From a checkpoint of a small mixture-of-experts model trained on Wikipedia.
Size: 11 layers, width 256, vocabulary 8192, 29M parameters.
Experts: 224 SwiGLU neurons an expert, 2 picks a token.
Training: a variant of Adam for the experts, 425M tokens.
Below are experts of layer 7 (counted from 0) of a mixture-of-experts language model. Rows are named router (the router's row for the expert) and show model dimensions 0-255. Each number is 128 + 32 x the weight over its row's rms, rounded and kept within 0 to 255. Numbers have three digits each.
After each expert's rows: a language model's description of what the expert responds to; "gets" lists some tokens that make up at least twice as much of what it gets as of all text. This comes from a sample of Wikipedia text that the model never trained on. Tokens count by the router's weight.

# expert 3
router:174195104148116100184130111137133128104076154119097087070074146146144117175141113168128141099144081171113185167132091082136103042125112110100120140163133090089073134133093102130157116096120158138149120157121149106093162123172069177089138130107127138090119118086095137174135116076146138151086092176127153193113161173106119133117122171211112064144152155093081166123104174145170181136181126116131080107174139133101154102065112152123094154148133135131111140139150170157199116130142150116071136106123081098129109099141124173103126081126152138165075173199118144098173122140105105150135163131128117127084160187135142140140153118083088141178103146086151171139089104141122168100064111156129113098113111128200069096142141140116045187196121132083121174079113139145143096104198161
It responds to: Number digits inside figures and table cells, plus measurement and technical prose words, such as million, ft, used, smooth, -powered.
gets: "0", "-", "5", "3", "4", "6"

# expert 9
router:157175108117140099121119097109083131060150133082151124090128142152146132112139149069164139152164058190149150072122154109192065117093113090168120131103138127035121099164113122079180091159100184137122097142146148085147169158153074143103148091164152135117141078140150162189142142145094150145069124131091161114106169180084138131184126122130095112136135104112126128175091194143152181150163108121093094099135134178093115116036085165126140127167166098078152144119155160182183104123129121139054114057112142135112111150160132143066114088131131158171088143166096122131159144155093111137119139136144179160134148174099169161136072133169104135142075153126171161139088152116166103098095104140124163102158141105153146065163119143177066201143154093167163136123068149141100169158115137
It responds to: First capital letter or first digit of a word or number, often after a space or parenthesis, such as 1(945), B(emont), C, Br.
gets: "1", " ", "2", " B", " M", " C"

# expert 11
router:192138067125138106152152095093094136144125126111133125092087155146110160155149106120130148103127079143178146143126117127201113117093076095112107075113134124107122137151103112058171152097141159174129077150167131083124121170173114151146160135111123113160141091116124160147150148124129136153105113152052108132178211158146098183174108105159115061124087104107082129114109107116141149102120104083086105120190151163154112105046085091160117086111148123148093157162122180152144069111159111145100090077099090117107114076160139147123105054138133199144023163138075182093136152115108110116113179102133120133119150143111144156135103136132131128105062180150139083142113098123149196132105091151124156141122125119198139143173145106161030082118158162095181089155078139156119170152204138
It responds to: Sentence-ending periods, decimal points and digits in climate, election and statistics tables, such as ., ".", °, %, −.
gets: ".", " ", "2", "3", "–", "5"

# expert 4
router:140162093113162085117128136127119132168102164086129130151096159161139129185128181149164174086117084136163128134163093090173081051137074126142116109177080128116101109105053101132162142140122198146144028166128166087131127141127103105105168129175094132134124108161129156143118136093120177166054078144090124112173166167161102131199113123192084121130140123089113117157108160131158181113128123081099094126130148129146083112057092135112149130160166149098125125113112174206169114113122149124098120085089113070119114065146110172106129101148149143161110158153084123097136134186149116192130162111113129148121146187063162168181105154148111175171115146107153161146120107092118179087106101147168144122094037121144077080149118134170098186141174134093155126207109137123125147129146090
It responds to: Commas, auxiliary verbs, object pronouns and plural noun endings in prose clauses, such as was, been, them, not, -ies.
gets: ",", " was", " is", " and", " were", "s"

# expert 1
router:153092085078212113168109113113133093131113181113167071125114155144165112163130148143098182111155136176196118144155101121160120067140138121094110145141159097096127101153168099072169145131104147139133102175164142069166144137177072146107141100063076187149109096157176135155135128080136149131069136152094120151182165199109139138172086107173110101169122147057149145140100183124145157108140137107082135108172109135098099109113119147139106145138129126089136175159185139177187148134156128106083145087109116145089112106135181155101111120152147177132106171183103142122196085129056093132116171099140174108112171201116155170150090140123138166076071153127097142159114102117159135094092097141111127112095136118156106159158110162156120147142194109049139155110096181159107188184145160
It responds to: Prepositions and articles in running prose, usually before a noun phrase, such as in, from, with, of, the, during.
gets: " the", " of", " in", " to", " and", " on"

# expert 7
router:116135104115166087166162146113074120066170129099117149095092116178132098163164107070190142123093073155174099149126107125151078116104109128096066121103158086099028087106108115084148126154091147190160061180138136076163130119129107098140117088103116145129131116147180122176165172123147143185129079134062147117131142193106136150173134082164102065127085159111135158149058189144146157135154068090080090058123117115140125138077108192160126159111183114108132150169145145135131119125154157098107161097103096101157101125133120150075057118157101169153044132152111125085162121174113142108056130095154138186093142174125129138140097160192118177113115154112168167140125147121115133089105077163146119165108108126173127122147117130159050139147157090106120107142114133125118118155148159
It responds to: Line breaks and digits in codes, dates, road numbers and specification lists, plus facility nouns such as Stadium, Hotel, Road, Museum.
gets: "\n", "0", "9", "'", "°", " h"

# expert 6
router:151151125139148094097169101100137109088074165126165116127065136161163113176162174131143149081133119176142143095184096156115082069122094112115140136122177130152095093106162087116158139140067209137170151112174108128162141157128131129126189104088106114146143139163140202131170150121100144159110078137083114111117229143091148135130095092133085096135159120138124117161165137141161165104139071125130124058165141110087115094085131128122105107127097178096120157197097115173143063128173115155098142078121061097080117113171169139129109105166073193146061160161072148076142097136083100147107136098086169139075169128072176115136106143158108112157073172133168108131082163106120134137122121129138134079087112139174082109136136136187033155175148095122148154115126126163110152147159138
It responds to: Table pipes and separators, infobox field labels and values, and years in sports biographies, such as Born, Result, Midfielder, Nominated.
gets: " |", "|", ":", ")", ";", " /"

# expert 10
router:155157077131140090140140088036063133087150191070144115131089131140156121182179134130163155071119072108171148125207089121165092104121142093095145057171155117102149094132133127079178163094104141140104123169160115064132137158130088169122180087147088104152164113112139141157104162144114155184127064162100148182145130128127109128140088090145106133163100185111147125135090107096154144140152076102072085092125148129141100107114131136124134120157150152128107171145169166122186103157132140078087098132101070056106095098115133192067100121165112177138092134167114188130134113147145111164088139096128136136109134216083111154100128140131131129136113208103134173141077183110128155076090117158143156147099138128152091149134118166133064195137176089112181150111091135174149106138149125
It responds to: Pronouns, determiners and ordinals in narrative prose, such as her, his, she, this, first, third, -th in 59th.
gets: " a", " the", " \"", " his", " he", " The"